{
  "num_hidden_layers": 14,
  "hidden_size": 128,
  "n_experts": 40,
  "experts_per_token": 2,
  "d_expert": 128,
  "d_shared_expert": 0,
  "hidden_act": "reglu",
  "moe_layers": [0, 1, 2, 3, 4, 5, 6, 7, 8, 9, 10, 11, 12, 13],
  "router_score": "sigmoid",
  "normalize_top_k": false,
  "routed_scale": 1.0,
  "balance_loss": 0.000594,
  "balance_bias": true,
  "router_noise": 0.3,
  "init_std_router": 0.0261,
  "lr_router": 0.000537,
  "vocab_size": 4096,
  "norm": "rmsnorm",
  "norm_eps": 1e-05,
  "tie_word_embeddings": false,
  "optimizer": "adamw",
  "learning_rate": 0.0033,
  "beta1": 0.9,
  "beta2": 0.99,
  "batch_tokens": [65536, 131072, 196608],
  "max_seq_len": 512,
  "train_tokens": 367200000,
  "max_steps": 3196,
  "dataset": "wikipedia_en"
}
Below are experts of layer 4 (counted from 0) of a mixture-of-experts language model. Rows are named gate (a neuron's input weights, with its number), up (a neuron's input weights, with its number) and show model dimensions 0-127. Each number is 128 + 24 x the weight over its row's rms, rounded and kept within 0 to 255. Numbers have three digits each.
Before each expert's rows: a language model's description of what the expert responds to. This comes from a sample of Wikipedia text that the model never trained on.

# expert 28
Past verbs after subjects. Verbs and participles after a subject or was, such as made, took, used, called, released, plus is, was, 's.
gate0:116145086174102116118124099113139168130131163116132143152137159149176103150083157148124114110120125146087072126106094157116128130131112115146109136142156153123142131153105139129141076124113101116115119163151139112120115081096126144156106154121136143145155104130102115146110147150136156189104148163126141126161160108088096136155089094142123096141101097127140144111109083125163150183133
up0:117136182123123166113098123150128121096116106159116129151148130134126155109114108117124126121109125091128159114114137116110135119120043139118183134115135135149117126087145136138135149150139096138137093120140104129082157139109133117145128105136115114113108144081099075098121117147161108138158084108147113151120117124115109119138180160123135140169166136159083163136078185127108102175124
gate1:099088117127181119143115111146138083159127094091096109088137136097085170160149093117113093115092171102117134128123097146102110140119108121136136105121160149158177147135111122144130126150105152166143113108101169118145137114096141165139114131083135149150163136108118095135118146133163157186166131147188134141146083129113135115123137158094092140130124131148125121124124154150133142147123
up1:103122141155119126116090123126102192113125113130162148159135149144135091078098163092147142131095085164127134117101132110171112111148165141135151167127124105092119082147116114111124118104123088143128156162165115087142117131119119109104135170131115137111093106160104135118128138138079107078143129105120119129126156116118111110132094121109129154082088131103197106129137113164109139129114
gate2:106127128142159164175137121155127119141149133096114131118136083168165119098126095181139156148120105128152116129113099163144149146156140152156112105076173102130123162108153125125132139125117119141101117116095220088149106098131124129137132160153142142106149136119092151138125120132138161131116120147147146127078179122101163124125141164079102137097142118124139105125143137134137113083107
up2:149142093155098095126109096125157107120130134148156106135133181113048122148159148079121132103106126152095124140113151126144127118104130101130188113163113161130140152130103107103121130160123137101180134126126109167142146179108101158136163139125135126141136156138108115153161139156116146158113119115108134107140090109108122143113093095112151156113126164149115137126158146127074186135133
gate3:099146133133121076090118164127107150118141154110114131130111092160137143150093122093151180093121115111112126121110080166111144116133077126150161155123186138104152122127097110139128106121134094107140113099113188120117156143129132141109148148131142118158070149088119147126136125127158154144142116124111132162099101104107112159116151143113161123119112152135140093180120135148126114114056
up3:148144126115140094099079163117114175077121123145115141112111077116167118136143135130161155149127147113111107163075115172096165121092108110138186100131108103117128143142117152091129104116154130141151151123101127129100133123100176105153166150128125098119104104112127145088127121139130142130139142114139093136120123186146126106093112108122155120150125152164142159164084149114105082140135
gate4:150134103111141133128096107114133124133145134093126152141171131084090077152119147130160161122093170114098122074135086119172107114144173134148149142120113131157133128129113144102115140148102086104137156158139146111079116073131139125139123142115148088119118145105098116113137144178127135111071091110108169115119098138110108132129093130136158121100115109163140147151178155091134138132109
up4:105146177123125162098139111152109117106146118149107125167134162073123144140081175127161124117095157132136131114167122123114147121134161133153149112111147104089092121146118124125105151147143138092140118110097098124074162124155147131124133173134155118127121139129075090092120162144134072094129097151100125156148133123143135082123100132121147150110162105159133133103149121089128110163082
gate5:139141128125125137084134117081099136101153171131102098114144145132125163141134104126139144111103126092132151075115091168105144118081149131153131124137143159122122159147117103093136083139125138099097144127124131081183112148143116106128133135084162128142123169129119142088113127130135128138184158140125105142140177174128157151166142109128061102102163112150114114087113147132151123121118
up5:148150146132105124118179171099134136143139062131128091139151112135135159127138155127161105119151144068106142160126083132092122126122132127102139133117128135142116097069164108154136087164093113145111100148147108115123129054115157160087144132120129137113153091114158111134134114108149148123112103137141121115163140098126130100104143140147122156152154135117115126131113111117167080158179

# expert 12
Name and place endings. Final pieces of proper names, countries, states and years, usually before a comma, bracket or pipe, such as Zealand, Carolina, Petill-o, 2003.
gate0:119106141112170120114109106111158119134104135106146147127095128110093098160091110164111099137130168096107104117138119117111092139115133116144170076135149100144099155095116050101128123138104129140159123157101192101155109113081134107155147134131134110116131133080132128120105166137114176139128109144126128149147097125104150111140146091103143156090108110136166140134124138100088145138163
up0:111153124149079138117105152121108152144134115139086110113100124132159147124132159111145159126128093155161160127123124135142167153159124141128078193123121130172157103161129198133097106099153155119098100100140081165114129133179139107101136123103137162151124127177113169127122115122134092123149142115115129116134145146141135149132097173180125106164135141119111130101125104146136113137095
gate1:116130119128086144129119121126111103099158123154149109088152106102087110082161096113155147125131159104086101131120138113132081124142153111140136131150176118109112155116119065094116134156113126140145139162114135115100108106109127105125137117127170130117108136138122108099086198149151100151160086138122119150116101103129119124143118134112134112139081111098127107090137110150122061175159
up1:158142089112133145119111125134128123119128108141158117111150116113086111126186132107169126127116135124093108127091119109134098131129176121117157145153158128080105162102118074130159150143110106136145125138123137112100094101117135110133187128141157127121112130141119114134090169158179117138143077138149126143121084101117116107149110120073140105123115103141152101116160128167131083184170
gate2:179144163130086103118123148126086166127128138147164137121120124144104068109129125152159147155133149136115117176131125089128107137097127157148168100133182156090135119135122098072129117141128162126131099110114128093125102139101139158099148137180118102088079126120106097147116183140120122106127112109118138129149117146116104098116129130103157157137148120121115125127074145108085098151142
up2:172135173147098139123134124133115149101150148139127135142150139139108112148112110143154128157106166121122066114143138135130071123112141163161120084121106111128121140137096111066115152128145138134141132154120132106130089161108139154160093145161145093079074150118126114130105164154140132115113122155122118144174103107122115064135096093099146131118095102121181135118089146125118125162120
gate3:146111065172147147170151085120154130136146137150139153152110152146100108134123144165152152129096146105129134099127076130138145145091177045139143129143142151163111146120138093123113142133105116108118156137137168105143089114128116158128147121135111098123118169141146126135135149157145140115141111151137153130087103112131121128144121076075084122089112149099134117161141105120147163114113
up3:101136126158103071116124159136149116130137130095116071142141101119136173150103116155072125167132104120132141142129136105094120165149121129101140115160126120122094117143136135098151134163152106122147119115135146117105149170186096152145096131131098157160126131111159112135151105118052102146131134108086147104153147149146175143191140147130122125117106096154146131140143090121151132142132
gate4:134088166169152157136122135095149073115091149085105133139171153127077146126134125131108112109102165138142095084137153130113104085113130102142136114148125127165058131098122119127145140151102114141100156118173153118166129126112118106082122144147154149149127164121108156107130165148153175153136142119137122106139129116134107128120129109126128129111110139194085154122133118081113136114141
up4:145076152176184131123131119110149085131098155090116144157183165127102165118128137120105128117100152162134094080131150107118099086100139098134129107143124118170072130106139121148162145143106115145093148115175130126153125115133118100088129142153150149133126150141091159113118145158136167150129144137148127090150125114132100102137119097126121143105092113184109128132157118100137152118133
gate5:121137093124175142167110101154165134151110140089146190161140142135138127160138121115144099135083119150089138119109108119142157116106163075134130079133178102149090153130122128116134153119138109142098148068136170120171127143134117125142120118131158130081136153123090139149117148164122119137107144144145127089110074140147082130142123075124130109157124125139154115117139097160110139132131
up5:101126111111136119138104114143133097143079131100133120124133142120087096168121124084137095171110121137069176161129154122148135126161127102138091084141145101151044145099132165162146138118091131130082135095145165129123105159166097127109134131120140155127138148094105142150120111132111106114115165120168140104093111134128098140120143098134110125161124136160175121122109123153115150152136

# expert 39
Personal given names. Common first names like John, William, George, and name endings such as Al-an, Jennif-er, McGow-an, in biographies and rosters.
gate0:140142136163146159129133142157119144127097149098130158107109159152106073130151159117109080160132164099127094097107083083139139134120171167157181087124137143144140104152142151140145108122137100141121144075142140110117126113134115140075132161120128135182168144148186115149132123178155148126113144171134143108123114123134105163122121135146129128127096129083137113131141120136167132129100
up0:113113113125118126170110122105079088179152128146082131097127157125112142120135175169108116136151156094145186124157139155127127107133106148119116128140141107147143123081113113167137154141105124145120116138137111114126160101135142171152100124138105144170111121156100139140146111154145134172128139092114065117117114120095111150120125131138108125126107160145070141142144147106163171071163
gate1:112144130113136150169137116110126162125140094132101125152139111134138102087134155084128129137100113140114144087087046163089120109148097160187156149162127123131126102133124129133140092104109145122104142148136158093132151066099124126128104171142172120135126179158137110111111172117147111130148113124140165144126124148084119119110136157149136104135094126141106144115139138103147133179146
up1:147120164136126124121108124167131108123106168153168147097116116110145138164134142148135107107140146107117116135140190126160113101131150104077102089144150131110128156107121109106088165164124090127092156136101103158102095165168137120094131132128064095127114098096133116106086082111102143134136160139121136127126151141154132134125130084133163138147191113126137128127130137136160077114134
gate2:157151121151095127164096114077124144164117133177154143160134125082089070112091115113152133109121136162121151146110088128129164115105161134127117166113150086117118124160157135099113109117147117093120064136109160140156160134149101114120163146131137163096096129132126095117117146106152165139159138140129108159141140141116095130143172155134154124112118140167144102132133099114120173153137
up2:119126143139167115163121136162138127105124082120107153076110152162166146152162137128188112153131146164108110114120126147118124108128133116140111139111111134103143125119136114160143148150189097151112131123118125139118145109117097167121152109143117103110138119110128147130162123142115092073097107140133128206178146065151158150126113149112153126178147131149151131141178140132126093139129
gate3:154118182145154131143134088138161086129094154110178176146133115131098125122143090120127134150105140108118080143140111132146107111098151133160144138120182163121133149136138110116117132143148155142110147106172163107166137153105143147135132137170134101106151182138160098166131152150120147119117132092120163130146098108096104105155089103122135109094115159113102129131151121165169161098133
up3:159087128176180129115162092163152090097118119105187103145173120148143104116152156136096134147079143125122092103104130119123136122135167111114130096119113099111119156118128130100163137122116129153142151140177158123145128138133123170125145118135117097106152111129111163157115125154112126124134133137137121087094101107095097100178090110087157112088106128144152096143134110146154131131167
gate4:134135118158123157104119129138125124105109111127149109140148117132125144078134114135118077141110116126084113122146096112143169116151169112130151154180145168129104163122117094120160126172108134143115111154146118091120098120097109144135097175139140147120179105104114138174135160122116157149137104153125182138141110132141116108146119118155102102110085073071139106089090119104116100163136
up4:145121181103148107140098112108131131100131156137121151087126155166127115122154125151142159112151134120166105137130131157104109142073106140149103073132129105110163137133118127120109147125145101070137137115109116171134153125141067154093101154103162113129083143165119124116133105090125157158107149129154125101101115163146117154148127160179142163139113131154090110106158143118126168135166
gate5:127159137115156124071122136144108134148127154126166185152141140138113120143140111127130120122137123102128140123109093151115143091140117129147156134134155161126168138121136130144133097100087106156117086174132152153154145126126115141131101173120151143123098155084089144142153145169139150139124157118136145172075084086075099121160155112136123083142171101126117129148087124157162089119124
up5:123126155146133147143117133082105185135080120127083102130108140117114099145070097117121119136158118115111136157142151133115120162126138125158116163120111138133107107153169152135112150157140113134145099073110163109128085132104154152137116118184137121119164133159125128130110130067131095175142081123117126120150125133160124115091155123143092185141109140143098102108093140114110152136170

# expert 8
Mid-word pieces and prepositions. Word continuations after a capital (W-hen, H-alf), list hyphens, periods, and relational words such as after, over, before, same.
gate0:087166126152124113123106123113100147122151114126129153109085132114165175122091139141159154133151106081129164116106095144125128114137083097126159125165103117098114162134139108094087125107136086134141124148119159083124149095129113140120148107144125093096096192128084116120143176130142150098168094112119106140150110116125124128148124111113090153152126122175130131130186104111141107151125
up0:148101115110149135149136168139143115131113112147103118105166113150101073115143091122114116158111172138114134139139140091144123139107178103109091112078145120156157081127120169136144154105115161143132138065133111155133125134124133125153129167118131137178168089138155126105098097118123110148109137131144154142133153143120146118131103150161140100116142129051106152115067132161117134118135
gate1:174150091124158149144111120140114158119118158111091119119151121166129115076131166145138140125079183083121100128151120145111097140120154155137130129148113161116143117127146122104113134124145132158133133146156157178112103123119106139099129145135138098074122141109068130158130161155182148166146149095101109108105140115139129164141116138133171117135191105095134089135114155139105137136141
up1:160112107118088186179085148121170134157143141123099137101135144118162136121144106100174107119170177118104131158109165118102129115127135106124134126109160113130137138134113124119110161155152168146118134117162154124067147132133125099068093164124137103130128119133119121154090144119139114159127136122161135163139069156117143165140163152105147086159159130148108149133140108119111119130147
gate2:136127127162147136122115119133134157119115146138179084093134139088160120140114150157128102062132111147087132177077146115174147117129116161129143165178111115104057135125123106115152100107136140120126151136158133121145124088111130092088149163143134111094121112121099090125141158154111103065124149113117121135138120121105103133086114129146089135155145140096129146152137130095138133143119
up2:107152156104126110139158157132150131110131138131085135098175124113116101140166120149146126107105142176114146151126090132134122105115120046150118133109144180146123148122151142137110143130113136165051147118171128120095133095117155148088159159123145148096138124124129144141115101158138159155123178132085156099093118126137098143147103163122111134157134103133120106140106136113130147079120
gate3:139128111104095109176152134104093145095100134153126144102111104136083123156087099178116127094145143127131180114091110092132143098121114154162119158058116132131115138126142114125127114159133156119131117126082142074112101161130107128136096145092143126125129129090129106120118145069149125103150182104132139174168106113127123152151151132098108117117117123143099145103089121141127141135102
up3:118120149137126161085130130138166103137159144076170152145146101132117106101123100167091124124093142159086103139152114161154154122142150109120140144120132151147168128145169149104118132123097090132142087131192152168138143132101143130179168139165123141085143111144108141139119127136153151130146115134127128112129144093119137070100113101092147137130123133111137118133196149104110109090141
gate4:107095139141139144101148121181119086120118146164156123160114111138079138158101144160142139135115130110120104125150121151110119115160156133132093126122114123121107112109155119134119108172141090104138115160128137136157129111160085114175132094136158108093069136088135112107158150121104140155116095147121160194165113143138133137072120080077140138130130134133091117161162131102150127107115
up4:136151120118131132136142137085137150123121114128084134112148127098096108130111128135133076130146110132132109140133157140127142108092111100146136132138137070142110107165132130147054088108143102127099159094165119129103110140117108080136103125108141132196152134156131135175107113104143107139104137121122086146166121140129117138140139158145109159150092087110163145104103137099141109144206
gate5:131156133142157136126096154128142147142160096128083159102141115110136115128133131083136077126138157122098114074080123096145140134140111099179161136102146182153106140121143079082157132137134141131138094158118166114122158119125134104122149172134147114129153132127141121134129118145104156141169124127147124155110174124144142133138150158142121117088090113166127139095154175134126088158181
up5:110131158130130150119167121156148141139163166131108132150126114130155110115056145137134139165106147154125171158159148094131164133147158155136137107123112121084155139095108164113151137152110167105138160111125123111131099168119162110121171076096106096124120122093137134142162120093096161111125121105147081094100153129133083121115112147126126124121183147125162131141156142158138093110124

# expert 25
Function words before phrases. Mostly the, of, to, for, have and had after a preposition or conjunction, such as one of the, with, has been.
gate1:128094139165162132158105137103147159160135115139132158166106111096092096167108118147143108145134137076120092107106107117086114163101172108129141140134162143120148170110137095108143098131113121114146113111132150126159131109129106143092143191110169128181134142122134128108133160127153137150116136108100148103127089129078173131158121114075127129093110135139152133120107119160123071135119
up1:166122173139140104116086121139139142153110116073083128109148146125139126131146148145090113108109122131107129116157112124185164108143141077114168103131108122170113151129115105165086133120142143123104129110133107120115133100126121101181150092155113187079115130140158148132107135129136138160126160086158107120103192153145112144111140144144157088109127133130105136130095140093114162132111
gate2:151125093153129106131120108127164163133100097109141156126123161128118163139108134115141129107113139145119133099068114126134145142145111115159095110175125135158130155120143089152129144120106146156103105180111135136132073168120087080112144173107122160141185114137148099144154130115114121100134168094151170184178126089121134136146156122112122079095131132119113139157116145130116148134136
up2:153097126079088143145133142112161141124156091138163099131140133084137130085099143095118142171134122144144111129167188107113123110138120152139145136110149116107133137137126138108119117156159155101098113102115103140151133152143133108127146133130126117169153092140178147163133110102129163102122103129097118147159132142108146166117158145109098174161171151099119133129054112153104157093109
gate3:137101134159102126127099133116094123135115092181103151123144129121091114145108119112156092126112148081071112110086083148096100107126148097176149164180113097127148181139112092091101108137116132139126091143143180105135129145109091106128125128151143110131096141124122148135092186130100136141169127158131152143125136149133147109132117111147119121079136132152131124102123120135130079134110
up3:092104178109136112128139069178145149087143149112145149139117122174129090136184115151129135146149136142125136111150128095107101131080134146099125099156119152096107096122134142112178119151141119135181131146125143136112090142106165125120097142148131132095152129135117138176166105150120152123138135125149079136110084091102120099083106109103157118152126149160170132139146126145153120115124
gate4:149109127142163154143121105113125156152119133090132122155138135139062136146175102078102097119140128110088142114113087138137146133131133077152110085185141101158124160127101129141095121109090139132130144120088169108159114147147119098124063131095092145139119146152124125167101106121135153101107100146165122108140128163114113114138154170156104118158139119132168140110159130121103134121136
up4:144133143143141179139145107135139118090141140114207111167138134132148111146172114137135134149156102112117125133098093125143135173144140145106164133128122111130120120106165099126147120130132122096119138155087120082160112129140110151108100169159107128116099095103118111156165155128148127121140127151143120130095071128125078096161139100162148067091141170163118108107148123117157103150121
gate5:079130133149163115137107140117165127135142164123158177162132111117137139116092069166175096099120115127107128125060140122146100120137152141131106108151093119112133099210139123135116146156147135127102100133105150120131103135120109056096099146104152135100100124153123163140096140134135142099162141130099133117153099128150119098157155118113144147131144117147172125137122114124135152152116
up5:153120103113146125147083121088140107161100071141109120126088140116119110139124129139098135158168148141133139167153119111122133122147120170153112151085164152137130125091098187141113144097115140132120161095120106131147143137162138112153168122153138150143117144119133137132116085109126115102131151074143129184063139160126128130123135130148101145155097133079116157099161153155104144087120
gate6:124073157158142125140100138097111157154092107112092170072142157084146145159125129137166124100124185084085125112118103136121119148168147110165143098133126100134110162131096111127107110124114141093132131145124161079123139144094149157100138174146159136122135128119135145145094193123138130166156154135102132135132146129116129091108128122112115087132151108107143149122093119145105105138144
up6:116128134105140157178114143094121170145075161109148135125130151130123092118105152126128163104081181111128134126144100153102116124132110129144112194148079115120108125134148100140095129102153140131121155132138160140136122114097104084147147165134163130128113131143116114119122176147137125117155109120092109145098141139119036131139141083116133158117110119158119106151129110088166119122155

# expert 37
Sentence ends, reporting verbs. Full stops and hyphens ending sentences or list items, plus discourse words like However, According, wrote, stated, said.
gate0:134065130167138136147124109144142144111108107125125125132119132115180115192133127118126116156137173133087166064076088152124083137116166106143169118110148137128083150161134123073133115129157151116133131119119143114131131110126148112120100136137150144156148144105182136120119130141162133131119139150123130079134128123137146142122094095119133114133138145167127135143125105150119109138042
up0:138163117115130120137106084147089154108140158110112160110115130123137124123099163113154119121089153105130089151205147152070116148104099148111159114155130107123138119148118112124133114140163135128101173139106121127140132124134112154124171058133111157138141119119137120118135112100139132127139118100127125121097112089125072115124151103107147164119167099146064137098149119108107104077110
gate1:076075112119153202142123148093131168143103122164137170114121133145144143147130101120111122141131131143131155118149090128094132133143149128137157113111122149114137152137115147159114144102129096124108138134166206096122125155137115127162107143119127125082129158159144150128115141148128125104135086135158116098101094132165160122150140135148067121135167103136099141106140130138138101088181
up1:112112152134119083105124143117115127163116151118129129120131118133099108149130094115138100105119101099114128155085145133086122129143140160141141086134146122129081109126130111098116140152147122107183160114139136119114161147148159164112141109104167128153183172125122061161115114125113153107122122108148146125092131153156152149122126127094136164136173112091108115161134093173058154101139
gate2:116157169118162098143125128125151087140104134091109128112110126118116134143115077119086150083097118094095130140146124139120110145137144120147130094199134143179129178128111141118088110139148120108138127107113182089164142125128146124157116129171152168050148151137131148131140134101104170148110116122116122146104169149093164109109134140136120131099138120148113123140102123089112114113108
up2:130152159124174092149141132144161112136132137125127115103111138137085155147128118100091143094135151093114149151128143136123112135128148158120123076168145125154161133151121150132087129135161079113144146095097141111145131132136161141137131107159181179069158141120124145148153101086095189148105120130132135160140153155105173127114146124124149128133171119141129127134091089101088133101104
gate3:102116113140113112154125157081088099116129134111121168096151085128142112127114106088129150124110118120101164090124115141111141125161128157154132125109120162148132146111164135141113115146116145106117167123138149145126129105110118162076079134167153121148128139151170179085112184099139101113114136119098174089188146088121119103167143127109091146114147091125133140149121136138107107108106
up3:108091131125117101142119169119085099114122118132109173117142130116162140099116116073122153126168126106113141089162152136091158167171163167157112114108121130163128134110179148089146119129118164096108137115137158145142127103128110168094116144148154162150152121141160179132104158114112128115129110143115164095163098105143113114157156162143096172119131138139129172113122129134104122133094
gate4:088134164136139121160118087126138145128093097097131154175132151111130167097092114109117117113118126126127137080066120083117150113172134077139135106147127117176080156146149093140133136106159095140119118145118167104165141143163094097155126158133140114132133113130132129149128137122118101107118100138126149149118098161136128070157109151157101139111125111118165116144129142088108082136098
up4:101159151147172132154063110129138100113089124114125119146165145101138176117116117103120116112122107138133136061076119129136173131148147101124122142132114127163084182149132116132137140084116125144143122155075147104117116135140093095165129150140155134116108112128131141137125132127118070095117113119088114143115099146133143060132127136145128119112126149114155121155143134072128092096136
gate5:134115098138129104094092123137154157126108136135109135116126123148134148133121140146150131130139152094059089132164102157094158129093139108141129167096143194181125131097111116145114139119157115103181126152147155103128119099110139125108139141101147140074177153104153119095115141130119163134121129125135175140111151148148134121163123097081102090097133127121108146139146119105090080157126
up5:123137083152124139133083122147119129100057129150165134108131097160136068139114103169133171121094134118161142123136124150165085114161106148148122155116104168120158126113141102105118116067092112110104161101102191148115080162126114108162142133117136089124126103121137140089131136126110108119141167100125126126162126091136112125157145142112119118109148131131125155101149125122152108113150

# expert 18
Periods, articles, name pieces. Sentence periods and the articles the and a, plus inner pieces of foreign names in sports results and tables.
gate1:105089110129175111128142129140129130150105132115124154145111093142118090145110112117089092102110100098103101128124084148151110117138130128154106108115165073104077133107123121096150130128122136152129127115113118123130160111159158125159131160136159103111154173102107158119113133149105120115113122161170107171104084159113148139099086100168109125120124143078122180131141147075110102145099
up1:173146088173158126117097093116129106124086115176108127132146211115154136134137138169131124146155159119136142114095160112151074139154169136116158082119157155132160139142086129149118141120133158128111125143113118155163131153109097119114136126130154131138139114147118131184157138082178142138105133094124133154142170143155108146156119090114128134146121130143130120112152103125139109103097
gate2:107113098172107107150119132116123126161142115128101152112136090066162146111172140151137120119138154062075147119081088137170171162107104100157156086157136124117120130149133101132143158148116122105145168159124143103097095146107136137132107139150145155182102156092117164134108157122145102123091132142163134138134129119101130116096134147121106116108126098142122123126129131137171120110100
up2:141137175087143148103057127154127166136122130111130120149115127122125122147120124118115149112147118151125106144175175113132130092163161163159118116085116141110108168133143161112090100125166115135104099145108153115124149105076117092114144099114138105082178113137146133122123110115165178119136118153113118109153129152131136121142133174117127157110137127041139133117115121114115109134096
gate3:099097148147137146122144138120118123110123120158165127098133106147150109179139147094121132168111145125098108136111114158078135146141111138122137147122150162115107133157135142100124097169126104129145143117114166119141147109117083137074101162158158137117143207140136126128136135119141118121182097154099165157168136122107166116122135113123129123111143105132074141132126156146089098116054
up3:140103155115137141150144148113109070122129100139153106085133118107192135166161141096117151133157121147086125152129113135120145130137094150109131133093135118131103131145104162143144090160174108129136136104121129114119164104108167110083126164145113139117138168150167119118109117095135131110195091126173097123155114113106181142139148106139121113133123119128072149166140145155103101128129
gate4:130101106146140082131093148119114134138077120119102166091137091109101119159071130118143105121115136083118115115111129143103125128107137145134149131114206102126151138159098154148132137094150148110148084147138132129155129137112132141107097164171167127129118167132151170105123095112099143171106095137116113119168136108127171172097122128125125114173151076125133147116102142148102133120124
up4:193114121122133110146130120187141109117129145106156155115105106101102107108144146103139142135120128125100157103152134165136085134130128105141128119126130119131124151096127119140135123149201146146182118109125143149197121096183133164139087143122139132132111166120161119139136122129139122128069148130127127074162143115143134070146124139091116104117151098154122136119124071138149101116114
gate5:108116140113122162132089128143106148128145103141099105117156179110105158137130127132144106113152170149144154128114126109083137167188110114126159184125111158132118136150127105108093085150150125146128130155083151133103146148135096126108120150132147142122159142148171134139113148163124094151129150140131102168123158118142117124152169135122092074143070125151106119097153188152109127101117
up5:140170154168110143110156126127131107096173091124074128078103123146161110117133145093167128112129174104092144133130121150092097120161098092134138147114109068124123151114156126131124100134117138124152156151062141137127112121124113103110145132169116125087111158144124124127119143140156098146151113117123152168150126160127097069135158132137139125153132104108104150141185151122130102101126
gate6:103132172146095121158154099111097152108128139096167142126137104128169084121102135113132137142103136108105090159110102140131120138146114152152136169151125080151114116126122111147118131128146108110156133142169184124090141133144125132078140178136093100145117135075132108122103139098138129104101106125142122119158139123131099142137090121113160052161149117137152173084122118112150132085140
up6:130115131136147103108120164160121166146097107128126124126177178081082128168175155160125087126110141078133117092128171129129127138110127118142130109116146159114134146120132128099147144144118165188106141124125093145156137107126103129136107086141149137128095132114122103163137137139124142174134168179098157148128087138137130120163118125140131175132124143141156090161127094142096106170112

# expert 38
Surname and word suffixes. Final pieces of names and words like -berg, -ford, -ston, -ez, -ić, -ance, often inside surnames.
gate0:106161122201124164157150153135125171156088129090091132107174127133125130147129118126108132140089099149103166100123140178113136095111117127136181161149102113116145122132139091119160129108121146136148108155132153095138097115104149134140110144152126127098098115131107149129150127159110131146135105112088111133092133111094123112138094096171082071101097131150159105143136099124158129137153
up0:074158134163088173169133150110124151136136140090060134129152136119116124133116163149096142145101120132146172118122140156109109090105122130124178154130095102119140117143108097135168145111142131133120126165143147134125115110118168146138104128113108144122128086148118137122125124150123126129097103144079136063136129115104127131163095102177069097105082124137164119164152116124154137128131
gate1:151121125148164150160106123117134158076154135163104112125162164114085155122094116079142146151106140109109171118091076128061106137073113133134115146142113126146130107127108108130138138132117120139093158129100117118142131127145073134083128138094153155143120145120131173098104134141157132178121122110115151117113105083146123127141130091106163115118122147159119155150178093124132137150142
up1:092105134114162109142126139151108150117142166138114157128134138120094075159162123130113116127104119112139136145115171145097105119130158151125141171162102160055123103128138133107109102156168148086087119087138126119144126135140133121092130171085156123147157131190092128135156158163152119163118133093101150137132081076117109127145127124133138117093151100099138135138130106155148135129117
gate2:127174113106112124134095146120133129128094099106158157136104113142123136166092122104129152079136146116122120098116096115118089139140135171124120151076061151141136115105119124169118140136124120119152133102144171161116112160140139158105071125146114138134139147121143101161100171130142111144140098080131096160139107121125058104155067134154136134124106157158131126106116168133114126125115
up2:108142123129134076128160118123145164116068156102110149150066094151117139114118145141081143109111126114120153150096113149167160092139143163121116113148148149142111168195143116142123146094123089125111071161145110156116095121105137121122121124093132133131143108135143137184144129117129196115113137127157101108133148146128140170117159145147134141124126102125144149131129100110170113119092
gate3:099105126114111131169103173086110189152079104106098136099135130135129062149122096118157145108133147151104160139148115137146111075130115148167175124123108139088114159130093145121080120121122143100145142115109157117154114129134130096079130157115189105146115136134142158122113157102148128154164116134142113136127112137145113091149130157165102125152111126142148123099088127148121128150150
up3:182104110125142115150116163119124189162125119120086125119106112110148121136146108132133087126154139157110167128131113148116078106123123135149132099124101116124114098151095152130092121172156143118110104115088153165157147150171143081135124139078124110127160136163179123098118137109135129140167101129137079097112128140115114130109150184120108129157133136149078102134122138155093166145126
gate4:135129116158097162111129141097112137142143147100115164144107152138079124189120119169124118145130163090063097128125137121115111122126123129167148117133147124166112107119122104128139116137138086097112091111098169075121132159129147143123126115140183107116139178080127117112114177073164127120144149131091128171140155104102119122110124136120134108101135098153114131139088123110155130103100
up4:140150134139109136101122147090109173147154113113110163118108167145115113186149134130116161155134159067092148150134134133071112085117095152158165131128144114091124097160094140116109104129136151080120127103082167082093105129145146156110121121119166159136131163079160123071104166093136094119121131127136132132137129113144135129129127128106158126119150115159126129120108117119120134100135
gate5:090084161118130125141143100164145181118113142102142146125125144115140155116098129136114163111107167113106097142110117150123090136154171143163120155143107162137133125103138112137140093131148133101145110152143147110111139117105132150070112119115105144151098176129179139166073115080141109121160110159095154120138122156075140154132136113135106099117131108170129131153125116074158132144094
up5:141133117130159157166145106141125089085107159165122122107121141145132145107118118126095138097118115126115105133171143111143049106173107114129171134124124108130167109089133104120125108113119175121108135109118134092109134126100132124118123160105108093149109161127173140146084143133137105137123147153131205098112112158102127177132117099126112091112129133134127147176118092080151138119143